Weights of a small mixture-of-experts language model, trained from scratch on English Wikipedia: 14 layers.
Below are experts of layer 9 (counted from 0) of a mixture-of-experts language model. Rows are named router (the router's row for the expert), gate (a neuron's input weights, with its number), up (a neuron's input weights, with its number), down (a neuron's output weights, with its number) and show model dimensions 0-255. Each number is 128 + 24 x the weight over its row's rms, rounded and kept within 0 to 255.
After each expert's rows: a language model's description of what the expert responds to. This comes from a sample of Wikipedia text that the model never trained on.

# expert 11
router [121 115  91 158 137 135 116 137 137 101 132  78 126  88 131 112 114 126 159  90 130  94 122 160 127 143 113  90 105  95 155 129 105 120 134 181  84 149 102 136 136 137 128 132 123 124 126 114 199 111 131  85 103 144 159 150 115  70 140 145 135 159 140 128 131 129 141 107 138 141  98 137 112  99 128 129 115 135 124 152 101  56 135 171 163 146 172 117 145 126 146 165  94 179 132 146 161 162 163 149 100 107 145 142 177  95 167  97 163 135 168 102  71  86 120 142 118 129 124 100 157 162 117 140 123 163  87 116 114 121 155 129 154 138 123 152 119 107 117 159 102 113 135  89 159 132 144 130 147 132  80 101 119 120 124 177 139 149 154 148 129 107 128 116  96 130 125 124 157 146 160 110 120 155 106 109 125 155 105 108 134 135 129 142 154 130 158  93 135 145 140 142 122 105 153 124 177 170 100 103 160 140 119 128 106 142  98 147 167 136 153 142 119 123 138 121 106 126 106 145  79 180 124 115 129 132 182 149 116 150 173 170 107 143 119 126 119  96  92 121 123 139 144 146 112 135 106 136 132 129 159 150 128 145 114  99]
gate16 [145 172 159  99 124 177 114 122 108 149 115 105 124  80 114 163 124 145 123 144 126 130 123 133 138 131 136 130 127 114 147 130 107  89 144 130 111 124 151 120 102 130 118 158 122 170 153 168 164 147 145 116  84 135 111  63 111 136  76 121 156 125 155 113 144 118 136 122 112 122 100 145  85 125 130  94 139 157 126 132 163  74 179 133 103 125 153 180 146 138 127 126  98 150 140 146 129 144 162 115 125 155 149 164 108 125 121 143 133 153 143 136 160 125 120 110 145 174 123 156 111 117 124 146 119 144 154 169 142 127 129  89  97  69 127 142 175  87 157 128  94  75  98  94 170 142 156 160 130 136 143 110 108 102 139 161  99 114 144 163 137 115 127 159  98 143 154 111 138 106 154 106 131 154 148 163 117 151 134 143 124 158 126 135 141 119  97  90 112 177 115 156 139 127 166 144 141 122 148 144 137 146 129  78 152 107 141  85 112 106 120 147 130 105 142 178 145 108 116 105 142 100 122 108 163 158  99 105 133 114  94 134 124  97 190 139 136 137 182 131 119  74 159 124 146 143 141  98 126 127 151  93 152 160 140 129]
up16 [157 143 166  98 149 152 139 141 117 130 121  94 116  88 120 156 115 119 125 162 146  91 119 171 153 129 130 131 127 138 151 117  89 110 104 127  96 105 130 114  91 140 132 171 134 162 133 139 131 121 124 139 111 105 126  84 102  99  52 136 129 128 117  99 127 139 113 117 104 125 114 122 108 116 107 112 166 208 110 148 148  80 152 133 124 133 119 131 136 158 134 143 113 143 147 148 151  87 159 140 102 149 127 121 140  74 116 140 130 131 142 104 149 105 118 134 160 170 145 160 113 120 149 122 129 147 132 125 125 128 147  91  60 115 123 125 161 111 133  93 113  74 126 112 175 164 157 160 126 145 152 124  94 116 122 133  90 103 132 176 153 103 146 125 113 152 124 104 122 136 162  84 122 156 169 121  70 149 113 144 138 178  84 150 120 132 149  86 107 175 121 113 133 111 140 139 128 147 164 130 127 128 133  71 118  88 153  98 109 108 115 140 133 150 115 152 178 148 110 132 142 123 142 115 133 112 110  98 143 146 127 108 131 105 177 171 109 147 112  92 107  88 138 133 134 148 126 101 179 132 152 152 134 123 129 148]
down16 [131 129 149 109 132 142 144 137 138 114 136 143 128 126 145 124 106 110 118 123  96 116  99 143 159  85 111 118  67 133 126 145 105  86  78 113 146 114 107 146 121 112 132  92 161 148 174 117 104 115 130 108 102 107  98 153 150 141 151 137 118 139 110 102 118 133 135 109 117 104 134 121 105 124 140 140 157 126 138  88  79 124 150  82 100 116 116 120 111 153 122 126 161 154 145 105 157 114 147  72 156 108 160 159 109  85 135  89 108 118 152 113 142 133 115  98 134 111 121 152 143 106 167  69 139 147 126 157  62 106 135 148 111 130  64  71 127 139 174 151 137 104 129 103 127 142 138 132 107 108 125 160 163 110 111 144 142 113  88 119 144 175 107 162 117 117 107 115 130 170 164 143 119 112 127 144 133 161 146 129 162 146  98 156 115  97 144 139 180 141 100 178  93 132 137  94 140 128 158 119  89 133 135 155 175 122 112 121 116 114 150 169 130 153 107 167 166 133 135 130 137 151 112 141 132 116 161 167 151 106 177 122 105 101 127 159 122 102 147 100  84 139 145  97 163 158 139 102 129 160 149 133  96  97 135 135]
Description: Line-initial hyphens, name pieces. Hyphens starting infobox list lines, pipes starting table rows, and middle pieces of foreign place names like Ta-ise-ki.

# expert 8
router [103 103 108 103 141 106 129 155 141 142 145 120 100 161 115 102  99 131 134 130 157 141 137 131 106 132 134 182 140  94 139 165 131 109 136 143 115 168 124 157 128 134 118 186 126 120 110 105 153 149 171 136 165 134 150 136 127  88 134  83 180 122 170  99 107 141 148  69 122 110 151 167 144 105  81 152 130 137 110 167 103 138 151 132 144 142 135 141 183 133 112 130  93 116 113 124  99 130 158 111 115  75 146 160 119 118 142 103 147 114 114 108 109 128 158 124 177 131 127 120 104 168 135 122  82 168 112  92 127 113 132 132 174 116 161 135  95  99 146 153 154 102 192 101 122 105 136  75 158 123 121 112 169 156  97 130 133 137 164 154 160  89 120 107 158 158 136 129 166 116 116 118 106 184 140  84 159  97 146 113 164 185 117 127 151 100 103 122 156 154 138  98 157 151 151 143 168 108 107 122 148 115  94  97 110 114 101 130 110 110 142 108 122 108 146 118 160 121 119 116  97 106 111 120 139 145 146 135  70 134 103 117 132 104 117 134 144 103 143 105 130 134  87 112 118 138 121 135 142 146 128 147 137 141 122 130]
gate8 [124  66 116 135 156 135 157 104 160 131 128 103 119 136 102  98 150  97 125 135  88 143  92 104 116 137 143 171 122 119 143 168 167 169 117 149  96 138 161  83 102 177  98 138  92 135 107 142 108 137 120 110 149 163 171 110 112  93  79 159 124 125 132 113 137 135 125 128 166 142 100 165  97 122 147 133 155 101  98 120 113  85 133 137 167 138 163 128 163 142  71 149  93  96 111 160 101 168 102 119 107 133 178  96 123 113  94 135 124  98 162 111 118 128 134 137 133 130 141 120 126 158 116 119 136 123 122 131 110 115 149 146 129 108 129 141 136 119 158 116 179 119 159  97 137 123  99 135 152  81 130 156 145 131 149  84 103  76 161 146 156 123 148 147 157 119 141 133 108 139 105 111 112 101 171 100 147 128 136 156 137 116  98 105 135 133 125 131 119 104 176  98 107 113 127 124 138 147 137 144 116 169 175  86 165 157 138 127 105 119 151 159 150 142 146  91 124 113 117  84 126 119 132  78 110 137 120 146 138 106 142 104 112 143 131 173  79 137 134 127 123 143  98 111 135 139 117 103  73 113 153 121 131 129 126  65]
up8 [136 126 140  96 120 133 112 166  93 136 187 147 154  89 112 156 115 147 157 106  89 138 115 155 113 101 102  73 120 163 133 104  75  74 122 141 141 156 114 105 100  87 106 141 156 177 116 131 131 117 123 111 163  87 133 150 157 143 128 124 153 116 139 111 144 110 106 162 114 149 166 128 139 113 162 154 106 128 157 144 127 141  91 129 107  87 102 150 116 127 143 111 144 138  93 116 119 137 171 157 123 104 109 154 137  93 146 130 131 128 143 140  94  90 138 153 123 147 107 146 149 154 131  97 145  90 138 154 145 167  90 154 146 146 147 118 137 128  64 126 111  99 115 136 130 147 172 124  97 142  93 147 143 157 104 103 168 136 150  90 144 137 130 129 139 186 161 111 144 154 115 106 156 125 123 155 150 135 135 145 113 116 184 145 113 134 161 137 122 143  69 126 144 156 144 148 129 142 131 141 142 123 120 144 106 116 105 139 137 106 123 128 160 124 168 102 115 136 160 147 141 148 178 168  92 141 124 114 160 142 106 105 168 102 136 101 135 125 126  88 138 148  84 110 145 119  74 145 151 122 132 134  79 119 150 170]
down8 [113 102  92 140 125  83 114  90  88 126 138 126 120 101  87 127 125 151 172 119  89 145 126 142 104 125 172  79 141 143 150 141 120 103  67 137 100 141 170  92  63 150 107 132 150 146 107 124 139 123 126 119 114 133 149 144 104 163 131 125 114 160 121 120 134 121 136 105 150 134 107 133 105 110 156 131 127 113 148 132 131 112  99 108 129 111 138 145  96 159 136 160 102 114 134 150 145 138 108  96 117 120 123 108 137 118 152 121 144 120 161 118 140 133 101 113 140 164  97 123 139 191 100 142  92 159 110 135 127 132 168 118  97  60 137 154 121 118 106 138 149 148 127 135  97 123 110 150 149 122 162 108 133 134 120  87  94 114 132 130 124 137 173 147 165 137  99 170 129 108  86  93 115  94 124 178 127 101 128 129 100 148 130 133 138 136 145  94 116  90 179 125  72 161 150 128 159 138  87 135  91 132 113 135 127 138 122  92 110 163  90 164 182 122 135  94 116 127 128  98 134 114 150 115 124  98 170  94  95 118 141 147 146  70 148 126 137  77 115 139 139 198 141 132 126 135 117 137 106 139 109 102 129  98 155 114]
Description: Prepositions. Prepositions linking noun phrases, such as of, in, with, during, between, often after part, one or known.

# expert 1
router [140 104 121 107 109 138 110 149 164 147 140  71 108 123  98 106 136 144 133 116 148 152 139 133 155 136 181 140 117  97 150 122 112 142 125 155 126 133 130  93 150 133 142 138 154 145 145 118 178 125 124 123 154 130 176 119  99 137 121 127 146 166 121 144 163 111  83 144 154  86 154 145  79 120 121 122 129 138 110 137 140 151 148 146 122 118 153 131 124 113  94 162  93 128 145  71 137 135 105  92 102 116  98 140 121 121 103 121 131 174 145 110 114 117 141 175 131 151 110 145 120 130  95 181 102 136 141 115 134 150 133 136 134 145 185 142  93 115 101 148 141 164 146 115 138 139 128 117 153 121  93 142 156 183 137 130 185 148 142 132 135 153  94  75 112 124 118  80 141 172 104 110 133 147 119 112 136 121 155 105 149 155 138  98 184 120 157 128 105 139 145 112 123 140 136 117 174 155 130 154 130 128  98  56 124 136 117 136 144 110 128 112 183 109 118 136 134 152 139  91 103 203 155 132 141 118 155 159 127 123 128 154 127  97  93 162 111 125 123 130 145 152 103 161 131 125 146 137 157 116 130  70 109 107  78  79]
gate10 [158  76 128 166 138 110 155 133 150 139  90  96 137 125 147 109 116 165 151 161 135 141 116 189 106  89 125 167 174 139 115 115 148 154 118  97 106 157 127 119 140 131 104 104 111 139 160 164 146 131 127 147 156 113 128 126 128 175 122 136  58 122  95 120 131 111  95  82 140 140 127 144 160 150 131 116 110 114 143 135 143 116 130 125 102 149 152 125 142 142 104 106 140 107 161 128 118 168 150 147 190 125 104  97 139 128 121  96 114 158  96 103 109 134 172 146 122 163 107 114 110 134 133  91 136 111  89 119 151 122 128 148 120 174 115 166 109 127 151 116 148 152 131  87 122 149 154 124  94 111  73 121 111 138 114 169 172 128 144  99 123 119  92 155 126 127 142 113 173 122 146 128 149 175 153 109 108 118 146 132 140 126 149 135 104 135 162 128 115 149 151 117 105 109 103 159 146 152 119 164 131 136 112 163 132 133  88 138  56 103 138  93 114 156 128 108 124 163 140 127  79 115 144 110  94 153 140 136 138 119 161 157 134 122  98 172 124  96  68 126 138 143 115 146 127  99 155 146 173 147  82 152 114  96 111 126]
up10 [107 112 116 141 151 114  64 155 147 144 108 160 174  95 175 131 108 118 129 106 127 132  77 151 113 130 165 120 167  96 145 104 152 159 108 103 129 155 185 138 143 158  96 123 157 110 130  82 124 110 136 139  95 152 128 137 116 145 137  77 100  79  99 120 112 124 149 119 122 166 137 136 142 125 115  89 107  91 151  81 105 130 125 126 111 164  95 104 111 115 130 114 136 131 124 131 132 146 115 116 162 147 120 110 147  95 117 173 131 127 106 161  99 151 149 122 155  95  93  93 106 138  93  95 140 121 106 113 135 126 149 190 145 133 156 166 186 105 108 163 157 141 123 165 121 129 111 115 133 161 138 129  96 179 138 117 171 164 119 114 109 121 123 121  92  81 121 112 129 131 140 194 153 140 135 146 132 118 146  97 127 129 138 105 138 168 159 130  98 143 146 152  90 106 167 168 155 126 109 113 113 111 117 102 122  82  99  90 140 100 118  91 133 155 118 130  84 161 134 128 136  96  85 133 115 130 131 138 166 121 131 120 109 147  96 130 168 100 110 111 114 154 130 137 136 139 134 116 140 154 127 146 119 150 141 138]
down10 [149 127 158 124 114 136 165 115 112 129  94 140 139 159 122 110 111 127 123 150 164 137 146 151 129 126  78 107 166 163 119 151 115 145 132 129 126 131 121 117 111  97 162 114 168  83 118 133 153 157 165 116 122 126 116  75 109 123 116 139 127  99 123 123 119 125 151 141 141 126 119 121 108 141 144 101 138 127 120 124 111 105 145  99 123  94 189 139 135 166 145 151 132 125 145 135 125  90 139  95 202 122 138 156 159 122 135 115 126 189 125 159 121 102 105 140 164 138  70 115  83 113 172 132 106 142 128 144 107 109 171 115 105 143 124 105 105 123 106  98 172 132 136 108 122 134 117 156 113 118 148 161 125 131 138 131 123 135 131 144 165 136 122 149  79 136 143 105 157 141 106  95 109 131 146  91 143 127  87 128 156  94 111 155 155 131  86 135 127 129 102  66 133  67 136 115 112 118 147 149 151 117  99  92 113 129 137 107 165 129  74 152 116 154 133 148 134  70 131 153 175 154 113 126 165 143 110 160 115 111 138 120 151 112 138 139 140 137 143 127 186  63 160 157 147  81 157 141 124 124  87 100 166 164 113 132]
Description: Digits in measurements. Single digits inside numbers in measurements, coordinates, statistics and table cells, plus spelled-out numbers like eight, twenty.

# expert 4
router [112 142 155 102 134 142 100 154 129 121 119 125 144 145  97  93 138 128 154 109 168 108 100 110 166 170 186 180 112 111 111 173 101 133 134 142 101 147  73 126 104 155 161 100 129 115 132  99 129 168 163 106 151  99 128 118  79 112 139 121 107 125 132 120  99 138 109 122 153  70 165 149 115 138 107 136  78 122 132 126  96 105 145 131 165 158 132 160 136 109 103 145 100 148 166  59 130 128 150 116 147 133 163 118 145 123 104 102 150 140 122 112 117 127 165 165 170 161 154 113 126 164  93 165 124 167 130 126 158 148 137 156  90 143 115 171  84 123 126 195 107 126 185 124 125 109 117 120 141 128 144 124 148 131  96 149 150 129 144 135 129 114 117  65 143 140 118 118 106 124 143 120  86 147  86  97 135 139 112  80 118 140 140 117 149 132 154 132 102 157 152 100 143 136 128 111 151 133 102 107 122 111 111 122 119 111  98 124 112  99 111 139 135 150 133 121 120 182 135  96 135 127 134 139 137 118 160 146  85 124 169 146 111 105 125 183  93 118 133 112 149 161 141 164 101 146 114 138 161 105 129 118 126 118 115  99]
gate17 [ 90 143 110 142 128 127 151  95 129 144 148 127 150 151 144 125 138  84 126 132 120 119  83 120 130 118 152 158 109 132 115 107 125 110 108 146  83 141 128 183 147 152 150 132 141 129 163 114 115 105 125 146 121 136 135 117 146 146 164 142 128 133 125 149 105 118 137  94 124 144  93 115 101 136 149 170 172 119 140 134 100 124 122 161 197 160 140 150 128  94 110 151 114 119 129 148 119 161 114 108 113  99 126  97 137  98  91 115 110 138 159 116 112 131  58 147  61 106 120 108 162 188  98 175 111 116 116  88 131 125 139 155 118 128 131 123 166 132 129 140 156 119 143 137 122 152 155 121 154 105 111 118  93 144 141 118  95 173 121 119 119 156 116 135  97  98 134 105 108 102 105 165  94 159 100 133 138 106 144 146  79 106 138 167 157 139 116 172 107 143 119  95 115 147 131  93 158 156 155 114 122 114 124 129  78 128 104 119  81 101 115 149 148 126 119 115 133 138 137 156 164 119 101 177 135 143  79  80 112 178 121  92 134 116 126 162 101 143 142 109 153 159 141 130 146 156 149  87 121 119 147 191 136 134 179 128]
up17 [174 139 131 138 159  89 117 131 146 109 118 143 146 160  97 131 138 156 106 174 159 101 153 127 119 125  91 106 120 148 116 142 142 124 165 158 111 171 134 117  91 129 129 129 141 134 117 149 140 167 128 127 113  83 144 159 136 115 134 143 116 145 129 108 145 129 117 175 165 102 123 112 103 141 113 114 119  84  97 126 136 155 144  90  66 114 143 154  91 114 115 133 140 147  98 125 147 143  83 137 184 151 118 171  99 143 160 119 140  71  99 146 110 105 164 129 146 146 156 120 127 142 175 121 147 160 120 141 105 103 147 128 124 143 104 137 138 130 134 110 131 188 119 131 146 101  98 113 136  86 159 119 192 146 106 177 124  93 102 102 137 159 121 120 154 107 179 108 161 168 126 119 128 110  98 115 115 163 128 103 142 141 123 130 110 101 164 133 153 157 106 130 169 106 136 120 121 144  88 148 136 160 122 149 136  82 154 118 162  97 154 114 133 125 146 130 149 144 133  86 133 127 127  71 138 108 167 138 135  87 136 134 137  82 186 135 106 134 122 133 120 136 100 151 111 101 120 130 151  96 166  96 107 131  90 145]
down17 [122 120 107 122 112 117 140 149 145 141 143 103 127 162 155 132 114 130 142 141 186 142 151 117 100 135 102 105 156 159 160 119  84 138  44 129  83  85 126 113 136 153 135 129 132 136 100 120 162 111 131 133 110 127 129 137 115 128 154 117 158 132 136 101 136 134 121 170  97 149 137 122 161 110 121 101  70 128 142 147 112  90 140 135 128 116  91 107 181 130  92 131 165 184 150 135 165 108 130 137 132  70 109 120 126 132 153  67 116 140  97 162 119 136 138  94 105 168 142 130 134 137 112 105 172 157  82  86 112 144 180 104 148  75 137 142 164 162 133 137 162  90 120 148 115 110 167  95 118 147 168 148 136 120 125 165 139  84 113 143 138 111  94 110 107 140 156 131  89 127 157 113  99 121 113 121 119 134 119 149 142 124 128 131 155 150 128  65 145  86 139 146  81 143 117 117 135 132 120 138 140 171 161 118 126 123 126 124 171 157 123 152 101 158 108 114 102 120 139 121 133 146 159 129 117  88 117 115 157 128 108 157 103 116 154 110 119 101 123 107  85 113 113 119 154 110 141 107 115 118 110 120 160 129  77 117]
Description: Verbs and predicate words. Past participles, verbs and words completing a predicate after was or to, such as moved, began, him, well, gone.

# expert 2
router [120 153  95 100 139 144 167 162 164 182 125 133 159 132 131 105 119  93 145 145 121 160  93 162 164 142 111 152 106 134 129 142 125 133 119 134 147 156  96  82 124 140 129 135 149 144  98 132 162 105 109 110 202 156 119 128 137 100 102 135 140 126 164 175  98 113  93 116 147 134 151 128  85 114 114 140 102 134 113 144 120  77 122 133 161 171 130 142 139 110 111 134 136 164 140  84 152 162 133 109 121 143 156 111 128 101 120 107 151 159  89 156 126 134 164 141 162 142  96 133 125 148 137 137 118 162 120  94 118 142 144 168 106 123 172 149 124 122 153 134 132 106 131 140 135 110 136 119 139 122 107  98 148 141 143 117 142 121 140 110 135 118 126 109 132 116 112 103 133 168 149  75 134 144  68 133 116 133 172 113 177 135 178 153 146 117 128 128 102 178 145 137 127 123 127 123 160 176 132 133 136 107 130 126  94  65 120 145 121 112 118 126  99 114 113 142 103 122  98 101  96 112 196 138 100 146 145 141  65 136 137 154 129 108  99 156 127 146  73 121 147 127 116 113  53 164 153 123 116 119 145  97 138 160 110 123]
gate16 [101  75 139 149 122 144 107 127 173 126 183 153 139 113 133 117 171 158 178 169 128 124 136 144 128 128 134 145 146 118 131  87 128 129  95 142 124 137 129 115 108  90 143 150 144 149 126 147 100 152 165 163 152 123 131 115 147 137 176 157 137  67 108 131 129 109 157 111 131 106 154 143 144 133 129 148 172 109 148 122 118 137 161 103 185  80 111 113 124 103 164 113 116 133 134 107 151 165 126 108 101 159 139 154 120 116 142 124 108 189 116 115 132 139 130  90 130 147 172 114 135  91 134 124 140 162 145 142 111 163  95 112 148 115 172 184 134  88 134 147 128  97 144 131 102 155 133 127  95 137  89 154 143 148 184  86  91 123 138 121 165 152 104  98 159 141 127 115 105 145 102 118 120 113 107 148 142 139 143 129 111 144 109 157  88 143 107 157 167 129 148 162 136 120 141 165 100 104 141 130 146 112 139 141 107 118 132 127 145 119 115  94  80 143 125 123 101 111 156 197 103 165 145 165 146 117 157 121 131  80 116  88 134 120 121 134 181 133 112 124 170 126 161 101 139 114 150 146 148 120 107 116 108 133 116  89]
up16 [125 133 130 153 129 100 119 151 114  71 101 157 128 124 150 178  78 135  83 129 136 104 155 109 185 179 131 132 129 108 105 160 174 167 161 118 140 116 119 115 173 165 122 129 101 148 141 127 146 153 107 118  82 108 114 128 124 116 128 123 123 118 131 143  92 132 122 102 175 146 103 160 141 142 170 124 106 158 111 131 135  60 122 149 123 186 135 124 147 142 116 123  94 155 116 107 129  99 171 165 144 120 113 134 162 131 158 103 111  95 119 111 130 137 163 102 123 120  90 157 143 137 124 139 146 154 151 126 133 114 165 126 134 140 109 128 110 122 139 126 116 161 106 127 145 122 104 118 151 140 143 106 135 143 158 115 101 171 111 131 120 152 147 127 131  81 153 125 158 116 159 124 105 174 108 165  66  91 146 114 152 151 131 157 117 120 140  91 120 157  72 104 108 115 138  71 171 128 117 127 153 116 166 104 155 153 148 113 140 136 139 144 109 169 109 121  97 126 137 117 173 112 125 100 135 127 115 117 114 191 150 142 122 165 109 137 108 150 148 159  84 124 112 135 121 135 109 127  76 100 144 144 111 137 128 164]
down16 [118 136 162  89 187  98 101 166 107 122 132 135  71 149 126 131 114 187 113 118 143 116 123 128 157 154 118 116 128 107  96 150 106 126 131 125 150 169 151 134 131 129 159 143 139 170 146 114 158 125 161 133 115 128 107  99 125 150 135 138 101 118 135  95 113 116 107 141 154 104 179 125 132 132 112 165 156 142 150 123 112 104 175 142 122 146 113 108 101 141  82 151 127 147 132 120 105 176 154 168 138 166 113 115 166 136 101 134 127  89 106 158 154 159 160 133 131 124 106 142 168 117 107 116  92 159 108 101 117 140 135 159 129 120 153 115 108 103 121 119 114  93  76 127 111 156 136 135 129 121 130  90 108 134 130  87 128 120 137 144 145  83 108 137 116 127 174 127 150 132 139 118 142 138 119 107 152 203  94 128 149 136 104 164 124 139 129 204 109 153  91 113 115 128 142 151 161 129  88 122 129 142 158 135 148 106 143 130  95 164 111 133 116 182 155 150 140 151 126  81 138  85 121 151 122  78 130 109 145 149 161 126 133 132 183 164 151 113 121  99 137 146 124  99 110  90 155 133 116 142 122 135  68 156 120 127]
Description: Line and section breaks. Sentence-final periods with line breaks, bare newlines, table row ends, and == section heading markers between blocks of text.

# expert 6
router [ 82 149 110 101 145  91 117 173 122 127 125 134 153 138  84 128 129 132 179 130 119  96 110 200 179 152 130 137 113 125 110 133 151 136 116 142 159 146 114 119 110 129 105 102 158 130 132 158 138 111 141 110 162 136 115  81 134 125  85  91  96  77 113 143 116 106 105 114 145 111 177 137 123 130 108 153 137 113 139 164 122 119 130 108 131 149 140 140 135  94 100 125 140 136 119 111 127 113 124 135  99  84 121 134 141 120 144 102 175 135 145 124 150 171 155 132 125 154  99 170 126 136 104 137  82 158 112 149 120 167 133 131 115 111 114 160 139 144 124 131 131 131 133 120 170 130 107 118 134  90 122  85 132 153 131 132 131 131 193 122  84 117 120 103 102 125 172 138 149 116 157 140  97 153 130  86 165 131 128  75 126 102 152 169 138  84 141 154 128 139 146 130  78 139 118 107 142 184 128 116 126  98 156  78 111 106 107 149 149 142 147 114 157  94 158  85 118 129 170 134 125  86 168 162  79 122 134 155 115 153 115 163 141 130  99 160 118  95 152  95 162 160 108 178 127 118  86 132 149 120 126 128 121 122 141 125]
gate9 [ 81 172 136  91 111 111  71 140 168 129  87 120 118 148 160 146 122 150 151 106 130 129 108 105 124 116 136 153 175 164 112 122  99 102 128 128 112 128  93 176 100 125 111 152 154 166 119 112 158 114 149 138 146 149 109  98 186 127 134 131 109 120 102 138 140 130 116 123 149 111 133 158 159 112 112 116 155 125 131 105 134 122 162 158 112 107 123 121 104 143 115 147 118 148 145 139 121 135 145 125 163 126 111 157 108 115 134 127 142 126 139  95 137 114 173 113 108 163 114 124 104 172  75  97 157  88 174 120 134  91 168 119 109 174 144  96  99 135 121 108 110 116 153  92 164 116 154 130 122 140 162  71 112 108 122 168 126 136 134 128 134 128  97 101 158  91 131 124 109 128 102 115 104 154 109 165 133 122 155 139 144 137 124 172 136 141 118 167 166 144 161 142 101 120 118 152 132 116 124 133 141 134 103 108 107 132 127 143 109 132 119 117 133 132 138 119  82 139 135 158 147 124 111  73 125 127 167  90  98 154  99 151 114  93 136 176  81 101 153 186 121 128 100  73 144 123 123 197 118 117  79 168 102 133 142 126]
up9 [141  96 175 175 100 115 141 135  88 131 163 146 136 127 109  93 116 148 123 117 127 132 123 137 106 117  94  88 102 101 148 150 146 133 127 115  94 128 185 137 153 145 146 141 123  98 122 141 114  82  85 139 145 105 124 114 135 149 136 129 155 132 175 134  89 127 169  83  95  97 117 128 150 105 142 144 121 136 142 125 124 128  86 129 119 152 135 152 164 127 108 163 130 119 129  96 104 135 102 119 142 170 111 103 134 114 126 174 145 163  95 103 131 129 102 144 127 139 166 149 147  94 147 151 131  97 101 104 138 128 144 126 155 113 133 127 117 105 105 120 171 131 102 202 120 114 120 155 162 123 116 131 168 117 120 131 103 137 117 130 123 127 140 160 171 154 123 117 168 111 161 100 164 129 156  53  74  76 104 140 132 106 119 123 134  94 130  91 108  98 134 144 123 118 113 114 137 137 120 157 126 155 119 130 141 175  92 112 159 159  66  81 136 166  94 127 133  72 183 136 116 128 139 131 115 146  96 107 156 111 132 111 162 118 126 105 132 165 130 114 166 112  95 159 117 110 137  93 139 127 139 131 122 108 134 161]
down9 [155 144 148 115  94  87 121 114 146 105  90 139 103 148 120 122 149 163 154 155 114  99 136 119 121 130 119 155 173 136  96 110 143 148 117 159 109  94 135 158  86 117 121 153  97 147 139 154 179 120 129 120  96 121  85 110 102 170 140 140 124 136 132 154 130 135 124  80  92 129  85 154 147 123 101 133 153 145 122 103 101 172 135  92 132 124 111 127 137 122 110 113 184 127 115  92 153 165 108 140 107 120  94 128 110 129 103 150 112 133 163 155 104 121 135 121 126 104 146 105 135 147 153 162 111 173 111 152 141  92 112 133 126 150 108 171 152 189 139 156 102 108 149 136 137 120 185 131 133 141 121  79 167 124 118 122 111 111 152 125 112  96 102 107 130 111 135 128 143 143 117 138 130 124 142 117 164 135 102 126 128 104 150 137 112 141 140 179 119 149 159 120 167 125 131 130 159 191 156 178  89 147 132 111 161 161  93 104 171 134 126 101 126 159 153 110 106 142  92 148 145  97 129 110 127 105  94 108 140 154 117 127  70  79  90 134 121  83 173 156 131 152 123 115 108 144 119 127 157  98  97 154  83 131 120 113]
Description: Infobox field labels. Field names and values in infoboxes, taxoboxes and coordinate lines, such as Clade, Born, Coordinates, °N, and heading words.

# expert 9
router [120 135 120 117 151  92 156 116 164 102  82 119 121  83 116 121 135 145 145 115 120  77  91 139 151 133 146 126 160 119 128 153 148  89 132 149 135 201 122 162 111 123 151 143 111 116 127 131 150 187 102 139 136 129 148 109 116 107 104 143 164 128 105 180  94 107 168 136 116  84 169 126 110 142  80 134  99 157 127 140 140  97 172 144 155 138 149 137 156 152 112 181 121 165 140  92 171 173 127 115 111  97 149 100 115 148 144 103 140 134 165 142 135 131 136 144 128 185  98 141 129 138 132 180 109 134 106 124 119 143 144 129 134 136 170 162  91 126 111 119 141  98 171  79 112 157 170 140 100 141 114 148 152 165 133  85 147 142 166 136 149 108 117 135 141 129 142 159 161  96 127 110 147 133  99 104 112 152 119  78 144 166  93 124 128 113 146 157 120 146 140 130 131 154 102 131 113 158 133 152 153 114 118 139 140  91 151 149 130 126 115  88 121 124 140  97 129 120 116 134 124 159 105 135 106 122 131 157 114 161 154 116  89 113 113 117 136 126 150 118 146 153  89 165  82 138 161  83 123 120 131  83 110 104 107 109]
gate10 [107  84 180 134 153 114 169 118 151 102 141  81 106 147  54 142 169 141 121 117  87  95  87 130 144 157 128  92 134 110 100 142 142 126 125 105 106 163 152 103 142 115 148  96 109 130 157 157 126 141 120 137  86 159  97 103 173 142 176 145 112  93 113 133 106 133 118 112 145 163 142 148 128 131  96 132  94  85 126 136 118 130 148  94 130 155 119 141 111 104 150 163  84  97 111  98  98 140 118 173 129 138 123  99 136 125 146 162 124 141 114 151 143 108 118 150  84 126 119 130 182 136 136 148  81 101 116 138 149 160 142 125 133 116 136 142 153 128 155 111 128 106 141 167 107 117 137 115 147  98 124 125 144 149 134 156 143 120 117 123  99 142 114  99 124 135  98 120 157 128 146  93 125 165 145 105 138 173 156  99 150 156 155 102 146  94 154 142 157 156 101 142 102 111 154 165 136 118 108  69  96 136  94 144 136 120 126 147 145 135 133 142  86 121 121 137 158 143 124 121 132 103 138 121 143 103 129 102 157 127 145  94 114 111 184 101 136 107 114  95 108 114 109 163  98 183  91 147 106 140 133 123 176 131 174 164]
up10 [144 164  98  90 121 177 143 128  64 158 107 143  96 132 195 140 132  91 113 133 135 110 137 129 123 113 174 127 138 102 142 144 125 165 132 124 136 101 113 125  95 112 149 161 131 106  79 106 149 134 133 106 118 102 147 116 152 126  98 127 125 168 113 119 150 127 121 132 147 117 138 129 167 123 127 144 159 144 153  87  94 107  97 118 100 109 168  63  87 114 101 110 112 139 129 119 138 121 118 118 154 114 158 132 122  90 159  90 105 136 121 139 142 162 121 101 129 132 108 119 113 116 145 111 113 155 151 103  91 114 115 151 102 115 112  93 145 123 144 123 152 122 101 136 134 116 152 134 126 179 121 123 127 120 114 163 153 138 144  78 104 154 135 140 101 107 162 161  86 142 135 165 126  88  91 169 181 117 102 153  95 127 115 116 143 123 114  85 178 136 135 112 121 137 121 120 125 172 120 117 157 114 141 118 113  92 118 108 161 112 113 140 160 123 106 107 125 138 172 141 128 121 159 110 111 110 153 144 108  87 123 157  95 157  84 151 105 148 107 169 160 165 177 127 146  86 133 127 167 123 122 124  57 139 116 119]
down10 [108 131 128 138 145  97 153 134 138  95  65 134 153 133 108 169  74 117 126 171 129 141 106 108 153 170 139 166 136  83 115 101  90 135  99 147 108 118  76 102 150 166 117 141 161 159 105 139 159 150 100 126 135 154 124 135 100 128 172 100 148 112 149 173 148  99 120  92 145 131 112 117 131 128 133 176  89 121 122 154 169  82 142 143 133 142 133 102 161 124 102 155 134 169 147 119 174 149 104 125 130 119 106 142 116 138 146 136 130 114 135 116 157 150 122 147 140 133 163 105 121 140 134 140 133 111 147  85 126  89 127 131 121  93 103 148 151 169 165 131 139 165 135 164 130 132 155 120 161 155 131 100  99 154 106  67 136 115 123  93 173 109 167 136 160 120 124 147 101 119 103 134 107 153 149  94 138 109  95 126 115 107 136 142 155 122 115 130 140 160 112 122 151 151 161 116 114 137 116 170 122 120 107 145 134  71 153 115 125  94 110 154 123 104 145 127  79 147 116 149 132 147 169 165 138 119  91 138 172 165 124 123 100 113 108 118 105 148 140 123 142 133 147 141 109 109 115  97  77 111 156 175 102  78 111 125]
Description: Years and table numbers. First digits of years, year ranges and ages in tables, plus football position codes like FW, MF, DF and Win/Loss.